Weights of a small mixture-of-experts language model, trained from scratch on English Wikipedia.
Size: 9 layers, vocabulary 8024, 59.5M parameters.
Training: a variant of Muon for the experts, 445M tokens, 9326 steps.
Below are experts of layer 2 (counted from 0) of a mixture-of-experts language model. Rows are named router (the router's row for the expert), gate (a neuron's input weights, with its number), up (a neuron's input weights, with its number) and show model dimensions 0-127. Each number is 500 + 25 x the weight over its row's rms, rounded and kept within 0 to 999. Numbers have three digits each.
Before each expert's rows: a language model's description of what the expert responds to. This comes from a sample of Wikipedia text that the model never trained on.

# expert 58
Multi-digit number pieces after a decimal point or comma in statistics tables, like percentages, averages and times, such as 36.18, 42.18%.
router:534528464519511444577518525453449498461514482473547512536539534487503508502488523492519503498483484506497511532478433515450533517509496499473510489524527546518516498519517488475489485495494489497495521512524477534481503486503485461537508544462543452524478492519501502505471462507500506511495518496526473508512531473474533480501451480478490493520527523480465515480478497480520488515517
gate2:522496479463452476497531534450463540539528461535478511478522493481508512520486497480502499488524502493523557480481511502488503543517471483541538495512486461490510498494504497504487534475520498547478495515486506500522498465523550514519534519505528536528508515512458534515492522464513469510480479576526536502497530522466496530498501486479520487510503526491542498470504462531508468525545
up2:508508493473471498490560474434492535510504469521497542522491464436492507524532482458502546488514482498529541493477543481453514508509475492541514476516507503506523488487479545488507545494478511519524477529486496526534505494487531521510501536521512532500504504503487510542496497468520491494504463578505519509520488527471466479535504483481514496491511512513555496496491474530502482544532
gate3:518506531523534488490541520459545524524499482518491494482512522458502545501522479506517470527504488470512484528534522549470533539478534484527497492500493482518476495507468503476490501542536487487484470530503513529501507546509493507479525515507520486487475480479530457485484510470468465501509482499451517498449576533492543554510500472492512481463517508536472517538480532493509516496529
up3:484453476463469527465447469537481515509494506496492498521485514559510483530484480488471498491490502516504470510494500463523447507476492526460498516514556515460502521462546509539483525498477516527529523480518486464470512486482496534485479476537479488472505469492472530496516514485472531515481459499529483503547462527461475502485489501499501534533470487497514453472539507533502466473503
gate4:526475493462491511474495519518551530481555489504470477469511508503500498532531516431533514474536479520457487540510489482502536510489479432514499504493482543527484516509497485504479481509539518549531496501531536508483467516530521508533471509486546479500505518484497459517488487517538504485497500466470492519486542530537522459507502503474509459469533504454492529516484477512524521491512
up4:482501535537531507492537492510426508511473520484520525533465500495515475513501483516485505505448511499465486493478499538511516495476513555457487495512526504469482504494522466472511505477489512465471496515528464479524577488504485537481500518457481497501514472493493565477468504515508494512499466503508501494506520510476478530508515501550512503485429481450488459508479518501498471540469
gate5:501500458480503475520547493454525514484512510472506517483468528467515444468488460482510505473484490500443506517502502476518470523518509551495507486484516451545483522510509507505458519496478500487442489467472472523472472492465521497493523501516519457523500478533547492492522515536522439522519486488513482485555507527534471461513495491525483470479486473493500500478509494474450503471502
up5:492514506482518488501519478447538490471518518450492501478492514469492429440466462485494498487515471484438514525477510477511445501538508538513477479500501450506519499546492508473458515492479507464481493461503488477491489519504521516513496479492521486532489489516557527501521501523533457504524478480515492521570504523530483477510511478527501537497469475508515505474488474495468524491505
gate6:475520531507502491488467506544521509525527501528501474496526516531486494533502510452498522503522495501501442475498506479504494503507490470525478455503471498469508510486488500508513498450502497472484506509498467483448540492495481569515525466455504493487491577485501481479531485475503488508508472520465479498483530525449536475537520550502529496541503468476507491453520485458518503541467
up6:496485504533497490523475509512545509512544504497500501476554504481490485483482515460548496487501507532526460478529479468504518537512499488523513482487456499468529508506495484496520512460521491484478529536523472497451504458526484524501544476468512466505463572508515465509494477497488484504535483531469467483486525523459540471517511559482483493555492509499469486476492477476491474513458
gate7:511497484510490469514447526494501493493478478497497532487504475490463532526559492539513480499501491488480489525501473552512508494507513521473479481500518520500544529535504474548556535486470485502500451466453460508521508474517534507496471495542456483515482481480493528499527490498474524518518470495552505518454518443517516512531559506510516530464532466519496500549504488491508502500491
up7:522512529488502482473468469498519518509483560490487500487520438490490514515522503506497536514500511494481492511518499517499455473493503537498502462508525503493502491519529474512534470444457549503497515444464426519499492508500539522461485516521491526521541478491484544508516524496515488547511509531567475529497484470491469534509540539530512518501484468495502513463499526492493490492465
gate8:500531526518513499469493501521484486512492513461538497523467504479497514504505504516502496506476551514521526502504448532506506452506556470494489492477478482516451554471488465484507492534496504513495478489479497516497491549541495473502463466471486496494520526491491483482461481541493501541508494446581532480529506521481551467512456522506488499528552498519468505494520495514532521528509
up8:501498529483548521483506530500496494549508513534520472545479535518507514505514489500490459505498481461486549490488474502527503481499538533456499512474487487492500440499459474451490482499495507479502496488523501508480510499553493510476475438530461516485518518538484554484461498515497470518547527467521498479513515474488512512537516535518502534496514532472527542470517507514488517553459
gate9:469482526512526504483493548498526514520517509491482507528551513498464499509469549510461505490499472472501500524496494550521513503475499560432493507496494484515543502477498483502471486508484481457517526494490463480486524503463487530497535527486512460516504472493501496513510537507545506493495424459490535482494501480481526539499572504523510504476468490462493515513534501538544497509512
up9:504513518478517500493500507507490540549482477546519527490458535525513467543471481483492528521489554518503504501473546526498504492481514521529485482498510500491490526519494501491528511541501479496483438534545519515512488515468521499515515528524470505508446476490469487471514429479448524501490454464496495513513527514458511525493500507495508565466472502527494485474532497516498446496507
gate10:490474466520453485498497478518549511497473473516481471530528477482492466530468437514553494528498477531519500497488504495498468460498487492478471484503482475513496555523472500465468493491456527490510493454539501511488518543499486509540481496545496500497495528507518493508462492510538472515494474508476514487501472531545488505483479490458454457503485523495504466515451463510465501453473
up10:482480519471517529533472488462490484499491522482488489493505487540530551488542512467519499481503489504496496517545500507519543523519510485486504485485512532486514475483503500551496494518542446507463490529480475538493502464491504466435503512477499500513490438508513500460537513462505551455547517495496485486538481472445477511546539492507521520493522502531489516501525522548515488516515
gate11:477512517484501510479530498548485574513490495484472488546507470514502470547509529484447517497554515471478427507491515541497496461518521482508470514489490500505522471500489495544511476523513494533493452504519488444530472451504517527515493519535515498471487512504493528481516509493477490478488477497439472481498481496495474461482488518525511513529505502495558486496471487476503459479476
up11:473523496506476524468492489552525502493518485543456478458527499494501480485502535504456483508488475520478503507495506478481473464469511459484492505530570514488487469529500547541520523500526555450516507572483540485498496476514475486484498480526482526492489475477498545497541489486497502493515494535480479501461503488453497506483526515511535503468496508532537494488501548474488524537490
gate12:524513508527510457490484552548528476490437509481484539503499484484551482481556516455531483481506506493531513474503559505467531511539509485483485533472466524499531502485479500505491495550504514488509490493527516511534501462449495522535451496498507495515516525515496533487488505528494553474509514463507463513486463503493500466516488486501496459465530504500531468530523475484521478519470
up12:499470491558531485474520490509494486492451520545494494523501487500466472474504510521520474481507505489511500520464542511466517472496523550473489488453527483499468465498570485503470515512464430513506493496515487490532495451492462501517477464533535496462498487501496525528480506533472470468517527523511478526512429495496479481489506471495485555503505498545520522507488483485511507495518
gate13:519513519487509551504473489521466512498506489493510527449521533484484481507496491501480454541492505515489475486508466500472493505518475508499455523508493509486517493520500520447484513519493562440524501475546502476540491501512479529498468513483477515476463562508486517543498487489517493515502502474489464528468506532530495484566491437512492526510488540527488499463517500517521556532529
up13:473490509542492447485516507480511485492494505487501466525480495469525467517488473551496541473495511497478496507512496496551474465522519498490540525491460458511538528521481475525491483473543492555467484520468513518449495482507518466487494503501495474532517459470496475494494491542519492492499495502532517465528477481517489501462507545502516502535487490512483483503481460489456410481473
gate14:529506488441501514521542487462484525505483505542487500513521489491521490469530502486482505479508459520536524501536445493459511502499508456539500510512470487461486497518539462513541485547450554493497534532519515471484512487516484467475514493477535474512503524482539499534513510438517506447470495499499494505530486537474514501444515498495543498509497504509470492487492465473501501536490
up14:519506513525510474522512507526503483463484476516476511538515529520469459459475499493494532466525495501492515472516494487468497491494473534510490479493474441514501508514501467472520493469511535506515494510530469453461542514467452461511534493472478453471572481459523493488457525540542464437471476492496510511504499484467498492458517507526488484475483535496503480496498516532507497500506
gate15:527447498518467473515464528504517483483509503460501489530483499474498476499501510501457523525502478503535474513456512490499514498496526480497447469480496460502546474490511505533545522488528505528471467473531477552561492518490465486495488448471519498438525515525475508516456484499494513519505520481533540495481503508519495515501517484490487429506493463486504486520466500473528530456508
up15:558503483530477466536500535513533491503521540458503484529497503467491501477528558508442480494488502518513490534494482512538513463507513479499488508497498508460585487523490488546538514545497495474486500492493483492504473522490513493495541474442513525503489500488474494509506481477502501489470547526511482490484557484484530492503531497493450468477498531505547513551506498521508499489523
gate16:515529478497508528491500463480506477513492529523498536448500491502504526514502462473476488516470531493484501491495500456516506470471467513483495502482565499480522544511527491510480496521499504475497542473509523545504487522504477481476539473450457497489517510444457511446477501428496521513519515478474505489499520467505474476476513527504492489469546507518480487488471499482503537497423
up16:508546461482502520493448501508506495514452512474521510457514510477527527526493465491483453477458542496483514518475470494480490474498512528495500535484495499499489530504531510520533505526490480477477550473532534523485475486539464471491511503500472509528491497463434500528484475473492490516511522479497502474426501485497523488487520549503500543469535497518489499496525538459447500474483
gate17:550491531479489519500460500473493534488536510514463502494500515529506519470503528502462487488479452560542485471491477498476477478537474510487514506514492507466501501542477521525500494482513510484491516519545452527475477533522486511458519483485524443510538515541475478486515523491469512474465491489488526509481491520475536501472535510563548495470474483524495555484484512478483522506473
up17:467498477540499496506534495525534478516496504486518496519488516528508483504505475513510490511491512462480504513514481499507529497470518516492469507500498453551507512513532481456484541508462470522518503509438552518504529465471510508514500533529467526493454504460522518464459496541496490520506458524483478472479513474519460463533500497434465502497520518487511430489505512536507463502542
gate18:472534518533515448475456476479478455510489474467466527475443478536511486534524496489521497536525481482523504522508499481507429512455540489503500520494537492451454507509492475519471503524520488496497527489506486513499541479466536488531491522496536462479532481466457476517506478552502493492510537459510502461490502515495490512484500503466511479491485500460486469498514514478511494522541
up18:511596496540492517517497480520515473496508511497532495465518528503466491468484514513511507506482455459513530442515446496507485502503493531501497547519529445502523523519506504495517488512458475500489505518470529558459516452471527493494494531532505500517485500458511511511508462460505502505506505516491516451480508476505520507447521493481469493502534509525542534517531510502511534485520

# expert 21
Single letters, initials, short codes and numbers in tables, credits and taxonomy, such as S. N., MF, DF, Yes/No, 2016.11.27.
router:503513476486499443466501522518487481543484485540508516482507537476506573554501490486504517524498522517519528546506488515505525534461525487509516487476520550499486525505507502483538513527515472499506506506496475519480551467488523517508527496485538495510497488486474529500490458505508522526502487487515504484520536487445515503518520472439507492444558496481522512520532484512542485508559
gate1:511527510508579490498498501544526488450510512490531513479487496521510460535495504474521524488472480496545480524502498470513495509515505452486540495432537489505526520486456531516509445501462528490513462465485504488488490483486516506496499520503490518477455486527493480466493522523520502463502492491502486514481518495500475466470517472483534484515467513537547512457465543486503460472457
up1:492511502503485499457492529532493511524514465522480487511503439458535520535471482497525499525508467514498499453484547525496537509505513472505472544522458472445514514472513470491561529470473487482508498512499509475467492484491488524482528493489511467514469519483493546491531477479507522473480522474481474469459516479493472508455488470494549481551490487509527490459483493504457476476505
gate2:534477536472520538484502489474509536484433538497498471533521466527490481491501491518490486517489484454441520498537488562521546517510470465531531514528493482532483500502534508483516478562499489509482485487510489507491503475514489466490508489511492505485460455484492508492475472507485514497475465442489511496506507472472469530454520510550483502507503479522488552510488494555524512498491
up2:555488499477507506484475495512479523461461507517504493467515520502474533484500510513554478508475505499488498512473522497476518516448510500474529474492532489468495533467504523525527512508452511504524498523503513503458453519507475523512481498539514528496490466470466500459500505521496502505470546461469495519517525514478489559466541550466434495494514513517505527467520478472496564493528
gate3:502471508548513546502524499477520508485544484454472481458512477458540492476489487531486477539489522488511467501503503496511484490466468515455493493498493472501494478517489541497514474471478515495485524509517500490563493473497476496491467502513531549460487506492524499495492516487474557549455482472515486466488476545510499481549548479509459478504513488486459503444511504530501474536506
up3:506543485512547528524480511533564507537514501483511507503514475528503528504499481518538499504515494503518541502480532471489531495499538548513478504507490521476497440525526523479446460492495469460501476552451478493507536508494521517510491489479543482485499490486495533521531487525475523515485505511488515536539522487450472447524523492473479461478492543509461477505518487489470479509485
gate4:482513504526521480506474499470491472524475501524494482487517540474518535513489518518552503519458502458519470504455509464496467536497522574450494475489472487506480522485505476478490497487518484473496529474542492484533522504530472457519504505494516506533481470478481564490541528477523479503504461500476496463486482486480463481512505446453509514517474518494510538511523487507501508560494
up4:510503503503496480501527542485535501504485504464455513537537448525521502504510500517498494492498464494521569552481519456503497487506496514505463514459510563506482457496478534514489503534520499495464479531482519482468511481477481496499525515531516452483492483478524516510481544498513485491478493477542514531483511462483500531444461521504489480485507528509512438512540554472481513483492
gate5:528484523513473513472469472492484457461475469521536517471517552500537546470470478470508452476512491483478473508519504468552519526528467523510520448488476510518511524457519507485485487474489519484471499479510564484527520490512511477482532524501512501488454493513466500491509480522483573538473494507490491486463477517505525497488511481528516519502492459477469547497480493514475471501507
up5:555473513486513416486503545497499532478518532469490497503496526509490522478492514526497523531473498525463524494517509485493447456512526541531530459438497479469458505507502507477516466502476512505450507522482538464503469525489506506522503507516522474482508468506504488497529481487489503509554525478512487476450522530496491497469519536516503501478562503510533462479508521522492487520501
gate6:502497505506498475496515502518519450507507514484509512485460499494531476491507503504492491530506494499519489496530486490497493516534514470446516503503464549541490506511455519506477513490518534512493489536493521507476473500493462472521518518416472523505464553495532504496516516526426489504495492509483512471521459511512497503495515522548470506499487498522473478460460419450508502496558
up6:463536510508502536499517483450477496470488498491492497511478507479473533517483483492501489525500521511496517482487511500484490516482541540500496514487519486535464505549475507511491507493484513434476504526538515533478527493509544485469500521519491488508500494507513475498463515520497455509505499485490465489502473537482484425504462468507460531556514544434469427496485463501537495517500
gate7:497477447506441495511529469513453538520503496500516497570503530513503520485524486497533523505480562492538527492490504533500470548540481500508489549523512483494473507476486503518493509485516497511508480507531481504513485502503483530458524494463516493441510512488494565462464492497478524496498525489462445473489494471471500475519501479491539480512520483524483517517499542482536527464517
up7:513485470478504483516537491485533529505525538519489506496518464509475539569489473498510525514593493544512492517471515508472512486540535482511528484469487469506508498515516486489528438519525535514533511519510483526501508499502531521505509492527487514468520504537503489522485485457498516526511483482560514462513495503476537520487483472508499515496476513513519515558482470541466522489544
gate8:500468493530483470501524476481481515540472534458487505499498504527498445534485509511465530531470506488468456487495494496495511537510516510519488499448486510511507525475489460516478485483475486461548483509554510502527488486516476498513513522525493502458513550514519473422510475468496510461503456500496511519503465497508508474473518515490527432485476460540481460516474512483519507497464
up8:503502500468529457514448502475510463483517522538523498489527472495498534459497501457502504468471501533522511473439469460501500468527477510490533504491496501518505490512535491534532461526515495513495529512421482454476488536481498451519505519469487473515499450542470487541495518485493521508506532460502518499474490520497508490484529491516503548501478521489477540507521530507462528492515
gate9:518543468549466527529511474461511538504502525504497494467511474456499470497500483558475484515517475537463468519500542511524494519484502488484495505476541496548474480537494505523506463493484494515479437480481538508519488502515488498533500488531564493511494517537451454533507521496540531518505467500488484551527532471494532476469489501502544505525501504500470519493513492495476514515505
up9:487486547495496469499491500498555480496501432488484535461519490488471527476491474462521455517501483493480518502495514473473504487458490521494501478523516453499515521532463535486500538489482575547501501539495459477505535491503501545492487515493482529502496481480524522531502520500537447511454478527519488540494543470452494489494475504483485495515475499487499462468502465529483486509512
gate10:525516537470512497546455491449525498461464487453528519497517506521484487489478530480512464504476488510567491525490531508502476501479492478469479515465547514557483523475516502494509479504510517494500512519502496508502501481501490525541489516458467478532488492473517439488470458471486490564510486473520472542530563502481500498490490505489465490505499523491464524475487487489504551508485
up10:492486502540514509533487512521476471539507476511552496475518516482488508499498483511536494492503484488527540513465513504472546517474496484486454501492556505504504474532484491504505501458522447494520458517478498506500460528521511470527449519485510523513487469525484500550464486527478502525537483506513497486454581538509499471524489479471471460479463501555516498532500480514471507505522
gate11:460452544505518492507483489498476468505537506459502516482500523468497559503497514507471526510522515526502471519489476487498547509494512481443538482475480521512482515508465512498475507522517496514513506470488482477500535454500519527495514486477580521503486444463497489501528461530499503506514495500512483467507559528468546499488463477488539533539537472539500486523522503491480497502536
up11:497521516518478433423499509483491533496523493495501499502499501483486561520469512507490557468510544491515541549525454532489522534515488497479490473502484476502470521493511535517489505505521510501487547519486537522478537526545536494471489519496524494498516472529512487509515486474507498501537481462519499483536499501491447455477478499458489509451485506536548481512519502515485528499496
gate12:457497501485514480495523482513500469483551528489514515496513549496493519476526472523498495503462535532528502506482476447502488530467521496490491529491511494546511500503481472473552489504475530523500472510463503526461482471541515553456522489500509490467530490527434509460440496513479519524482505513507467486480496471471533533479496489496531510492520509473546485501513509516529459540537
up12:490498507524496492487517481525497523495475468482506464502480466515514484447527479479505512510497511516505540492478599527524493523507519497519494508494552465508487461490464491506489508511499539533488505470506512448512482522486487472516534528527516463521515526469492455537509495505485468526492470467493491489435508504536492506526528522539524478506495480513509523490534565531456522497474
gate13:529509471529553461512488533476517470526494483501501478452542525490513536462484493479479491511508512497473503539517510482529462478497524475514503503485468459509511539509492496497534515494490503478507506403478499520493520477471485478447494481537508490523444512507497498521470466474512513494481511463493440471491539493493484497516493507496502470486557499471473500500498551492513491451501
up13:463514543541500476467513509489455520466510504489521476542519492499485494510476492476509534490485522502522499510509463448472539534502484536497500498504495500512473479516488528518520524471486459554540489528546542482506496572492496469537462509462503523474512513492463475497504523491527452479498459479503532518468544487494506519518460498503527511474443519520487482512521465505497511515470
gate14:510494499462444501494506480486465506476464487506514501487519511457484566550463532448465496458478487494493480465472475514513533496525462504517490486524479531512476531540519494501497514485504456505507481436500441523501453511454529479448506505493503532517479485452496469476480521456457505493483496477462483491520504508501529525527534491521500477513509477493519488522513486494504492512500
up14:502476491548531519458536545496497486501526498515531504477467487507531467480508526533508471514519522515529502515488481507460485534500528455487514535490458465493533483503493505521495511519508498495506512508517556522487524499553467537541513451513509466475526556518520497533521482545499449478503508492533493521511496489522467489481444491469505537470511476500456475482462511503522538490508
gate15:462535512478518452508505508528504539491479469501495547517542513525518497487491520492523478547505533492502523548491520490515477502516508493509513487544521519507518508551487493481453487499521517486522510460506474553468465524482525517523466512502544509477521446502507450538488450501494532532525484530517523520484522494495452456540524463526501480517521502508526467493544477516485513483481
up15:547508484521506511466528469479499463474560512499466493503495491506485489480519495520493530480510508531476464473503470484480490491500498487505476483472514487483511514488529490509506525517469501500511472502525500476507567449469454458470510459488489503535493519448512509487535499502508478509484468484459473489518501483480558526499466546501460518496422467518510519472526528493513512560508
gate16:523493519520540506491494498510461471457497473485484544503519513489500503516552474517489517509511473465483531517500487521493530538528511487474473518528484516539477509484518467503472470498452500488489526513512453489505478518510528469507459525462521471522522502533487520485511505528519514527504498480468512527512524470535505496517462504564498474468526544493508535492573572521483474526503
up16:509500483510475522534484522539517489525499553579479474511530529486513514532499487531513543510516530497510515460452480463490497543499480504487508504530490475506486498486467516530462496501501488524499450506474502471511469572472496506491439466510508509498501496508542507503484521522511535461529531500493513512513505475546492487524477506433475486498513503497483517508466478482455457500512
gate17:489508522517507497549495549504505477475496467507464545512556516508514509534472541523514486525518534514531483505534509474526493523477507510524472515443511526517518477538546521493478526510454501574480531541454478503495516464493519538484485504495502529517478492483451476504503467514473529498490525489502514503488542486535536498540499485538489481496463494513482550509493506486467493485512
up17:524485464489462485504499492495503496526530517492530499505474484502513514482500456482542537475497459492465464493477517539486516464536505476520476515504522481494450529491497501504480479511517477497516448507528506517476471522506471471518525485495472474505488553481502488486458475491468539503485461477533495501510475560474446493461531493486501491555499456504526529522548485498520446509538

# expert 56
Two-digit numbers in tables, dates and figures, often after a pipe or colon, e.g. 24 March, 31,307, 22 | Bulgaria.
router:506474467517503465505527500491499480471495515506527527523495506504568515490507493497530488527492510472515489554528471515488508558509517476487517473523542567519514508514520507490535501525512471492506513519509462478558517436492519461514572496502525502491500473531505531473498500505474507557472492477522482504537510510497510451493499495486493517545532478494478521512510485461491532508547
gate1:486524500467488498469470450447506483491513472514480476508490432422544499518513483522476466518511496528475510503507502528479483507482509468526501498484521495443471497489502484512519519515504493512493510511499502490518492536496497518496548502446480537483518537474476512467507493468506465544554495496522453494505506446480511480478470503474486512519530493463454510504522507450515498482460
up1:500479505514468516537508492511470528484506510510512554518505439552440491485495541451535519524467507476496497518501512469511531533491476488444489461496485515472483495536504520481526440501487474504489492483543469488502521517507529486485522475516455484483502478568474465499519517550507502484469458512483460525477508521481504486494508494491526495530480466499547509482510515512517497484476
gate2:501543486530489497516544488498514479519497511502552504481454494490488519506510454510503528493543549519475481492468494494511494456543539551492467478486501521495462480548465510507489536478481520466458531509466478490525518553531542515524515499485498481502530542488489512473508462515534510489485510495523532506520491520487502513485490467484442471451474498529506495500485518551462497517481
up2:478505500468487530520424527483476532518514486535511476481511505541490542523446509520526536487497513510457500471527490477476538508498471421484507500491460464492489503428501498523496518462530506507529469486521495493475489482484533510516488509484515503506523496501497450503530511468491530460511522494520422521508502498513493502542503546494502491512461483500525501510499511531488504485530
gate3:490518495484537462485505521484502487539540518524496491465465492478547486522507520500507480526503498492447536491486506486477485511496485511529513519463483456494440491489506497465512528485494546499487503528487537473503492529501516486531474492491503488546497488461554523483526498527461502478534560517508488488530471484560490499486538538519506495510537496501466533454508523505541497461554
up3:471563462443483514474499497467503519490538493473474479477461497485492531528488517529495501475533510512438552495492532511486459467486504523499472474488483475474444467472481513506523534522501536524469524517484542528521475519521519492519521501522534507493512513501492520484489483521449498491515493495510467454511485509512478483502506513483485520463533507490456483462497483500544495456546
gate4:508530507496461503460447489482500511514504483560446469477487511487480513490494486543481558511487517511492498511497518494463507482513516503513466513515509504474498558475468491505483530534496497488483502522494515484476494530513544510489526505517519479509521452488461497485538478464499503515480451529489528515544494495463520513419551515466496526436487506520502510493465518508487534529499
up4:472457492498494489562436478502520489494499529488472512534544497515559501495497493534517475518475495487506516523491521483498528470461518544508512509500512464524492483512536547492458487487492493532481497534494500505496506443493471509534518519500455504505543533513503549530484490448465482489471438515498472491490534488531505475513523487503513491448493494529489494471489511515502463533469
gate5:527467469499500479509516508498431465486503518487516511503479475523451482478472480485482547515502475486485462491523459520508517447521475477510471567460506511510490518510540494492440508493508559465508501497515490493511523491498491525534546489529491526463492469503482508489508462523479498496516530481550507495506464503478520531511484490494505519515496513528528436535481502457498526528471
up5:467464451506495500503508517501526463484476500545520521473480516510468500477481492519544529448462502510518486465502500477499513489497484524499520517516470503513511545476514496466492512511484540467534515474559502461542480504478497516488499476501532476529505544544491519489503507491506510449530533498544482481514463486481489580544495487469507484494482489498498444538462498482493515468509
gate6:483465538496509501539519529491502499583501502558515506507497523516523485504502478465468483494490528463521497502552511522503455527482473502480487473494475505533509477498482491517519535463472454506456528548528505469505510505452544516498466472481535472511458487510503496509457525514522509500482491490496479522524525439503482534502514480480528512513492478482508522533535497512451475517479
up6:508500463516508503490490473485455485450500527434529496525511470534470524506493479506539497523520482510463497486475459503481525481490526487486520498472464507494533495515508531488480461539497519503512483466491497489510462507524463442480514529522461538487541536551530522469529495504480497500513532494501522484488477566486492498487486506532459493472485490552511474493472495481532537499454
gate7:518513504469469488505513528514513512455524476463499446494530483497546512452508474514478487451520526490443484516484547488515506483505486493492503461503474527493531528540499482500506496527527447531523547471467480525484478528468494509510510550515502512511454523477475542510464552489503469487509511505500524457495487468549515506521485469475471497491504509487510500506476442471533499505493
up7:525534472537464480508494481508488574455486455460492510498526473529462516487515503501473530500530520494465453476483523520508492478546495501487514460521510531548494510531497510505515492502516469504515535484467488477471468529466515514514478493485487512484484488489470511515486513469499479496494469504492487473445544452502502479531562491504500471446500544486501507469511497505525532479544
gate8:524478487515510459463474510459465508511490495498511497526529500499473500478461490543476534471528490470481519468492505503482556536522513507475505475481519517474505536446490480531499511496471447496441447470510492509535545490481506494501488494515516492465494496506480493478502525454488497495487501507474518503534507538510492491493482498493545504528475524469511465457482536580535486465476
up8:463547478460450534547553465504508527473526491476511479515459468505526511468491494485531479508470507516525521516507471485535491502495485499496496539475476504513516500488529540506491473493543536470476503527466522484496445498495505460538513488518480523539479511514511490526514476498489478523497508505532520440486480457442542485499513508521461507523527512523505525525545483467499488530509
gate9:534524534446529507504501528498493490536506497495474486543479482467479513510482528434492547457546488542512486495488499506483495503509507504545530513512516515512448506508482464481533515482478553488535491510470532528462471512506561508454497520515547507552489512489506474512500459505488490496533498523462454504542504499470527495494544508513479522479502468499505518512527499517522497479518
up9:460532495496506501473550489567487499532449533515512485522473473531474455524480488500480489492525545471497543528525441535521498491513477486520482522485521507487469506499525485531477489517492494504474502469540531424523539453524490528509479519522495530492503473501527519507508516525474515513537484469487506476510496486530472491504502494489482548534493492514487500470473498533488457474482
gate10:491519464510516514494504496500529485517483514486524504507512500486498498477489496487508498471493563484524502496471518551497486476487514508524499525485498495479425513451509472499513498453536489528503470438495511529518475488457484533487461490505540460517540517452499508461506483525499488504452461516466538432539477496511483542505502485487493513500487476544516519478523538512486486486554
up10:505453492495509528466505476508471503507522552561529478506483492494479529469515494544486450511520547509484518529522553462481499488558501505522497508513469460488492525457500526511489486493493484489464518529485468489506513557521519530475470482479468527480497509483530476498486508508512514493477518520494439490498450476464472510486529482512495468482494506542510500492481510531452518464533
gate11:504491505489515468441455514528479442499547487527487499488538467470546550484527498516439513474491490499473487500510484482520470514516489492483535523472485524475467490443517520505488511527479517547505535512468526472484526490502532491487485482478501512493498475461501489464541522520491492484511498490520520470534517535519488507517442501485548488550522505462494511488512503463525467516491
up11:474525502510494514534508514481527507474475469509508474501483523493519467477508514451493465503506519536545471469519510505514480503521456438485492513555489446538470494507529490510511469432566508538455501493512472513516465525467501485519533456509508474496523509496493487520460525492538504518484497492466509537495520482528521451473517497537489503502523469489489522511491535512497508463501
gate12:541480508514510534504518454494523494473500469516500518486513473543508481479483492495485549515517499500466495527500428500484493495495532524518489473513509475512537554510540475503470519523478537518511519465502469498514532491498543517525480479489513502510537477520457512489492541476495510528513537500477573499548478481481513538478491517504511527476481474462458512481514550493471461501460
up12:512495514475511540500460496535520482514522494527464463511467503514510528513471535492478521476520491505503530471510516512486450460451535502521496520528492454506502521483488486506522498520457529537499524534469506515520490496513563505500471470482526474531501500497442465510481471466511512509516508507463506526530519468456518511506512478447542530489551526499472533513514522525502456539517
gate13:511487498544487483508518503522450514515509486521488500510527483472516521525519520503493518496493486498480510475503503455527507536498524468446524483504493525493520541508528523554506543554532531536505498498486504503506485508510467493474508527470520511511446423481499451469496572468482509484470509500498493453500481488481507462490448482523494520500501518473429483496505502479503470509483
up13:459494492515507547463493507494522458459501503497517509491489542558490495512503508501517468505469503515542465523524510494478486490488488530543486502468452539505463469511477486476519449513504494527479530530531491453540521511529508486497524463485487531449462508515524521496508496493483540480536508526472556520497480507487540513501456507518518530523508499524548535455484516525500528503488
gate14:479547488502538486477494526495506478521508484555495499493525488480454565504483540509517567499463510486529485481526504481497529479506529497517518509456510510515488510505546491510490467470432502516505463521470477553493526479485527510531527541499516503509511495506480518509488509501497496499523493523484451471479550481466467518533523496523490489467491475541481501526503482482448501474547
up14:491513441510523544550514513444498502493507503498534515491523452478525539480492494501515477460468478480538499507527492474522514541494500459466486521491545502512483524523485481483501465482489508469545476517468488545468490467518476542487527510498491510500461496524526478506499519500537503485512517510497501513428514486521533466482495574486495487499511485492517502520515460474473541493462
gate15:510429506478519491503509453500561505498496555502507543513512518472499480482501496487541504501536513526493505501519529492521442518508480502510493518516498543453503494539489507458474550495474473504459459506526470487493509499522498550444519475460489489487466497536524505510490514477487547486513496446497502495508497478519476513477513492453492485537507455510498528449471500529513510497503
up15:485549510498491489429499495512472509524486492509514502501514500488461490519538477483487495484534528469507501482526460496513528478514519498489488482464508534515473509471525482492527453528554475512519474430475498540516516513482500501543489531544537555484476549460517551513526461526502476510511484525496493518543533526491465486482515539513513488469503504500491477496494502482531536520481
gate16:515451504503490530513528510492523515534503518549547496483529504458539455530496487504490467504514503453505447477489518490531519538518485503504494490471472476523507453490542483516506503461497497500504478488510501540505490488498568499495511477494559491466516525520490455482485491476509509508501495489528513519521521530543500486566537482493521461570507466466499502497513463494498513475479
up16:470489485504559493452465517495519489530503527482499508546535485494517513498488520543495533507488513525496535523533529529456504456490537471518480507490490457486533492462460508466504488514474507536517512482527497456518524506559492478480537501507514471527515483467463533538486529524464466508494459522516501492510452492507511506454509496513468524461529505529483496495456498533488493534491
gate17:530544488474544512449462510493521514476510478490490486476465492519546499524484506474534470492466517531499555482473501488500541498466510496508469538521530536484462488447478493519516517485490565484511498472505512518467492485507427498532468524484478524484491472479523510516486457487478513494487479498501470489524510526503462510495537500511557521506499488517476487491517488480432487483494
up17:542500469523466494540489500511494488476496459522508507510431512496510507480512490524448526509513526466516508470485483519547480481524545531514499471500513439515526474549527511537520491497515475508501473447450500484543517545512530520503534476541527533477475504546438471516469508504464492486482487491489495493485511482501469488526509477478488509515497508504529515495501555506497482484489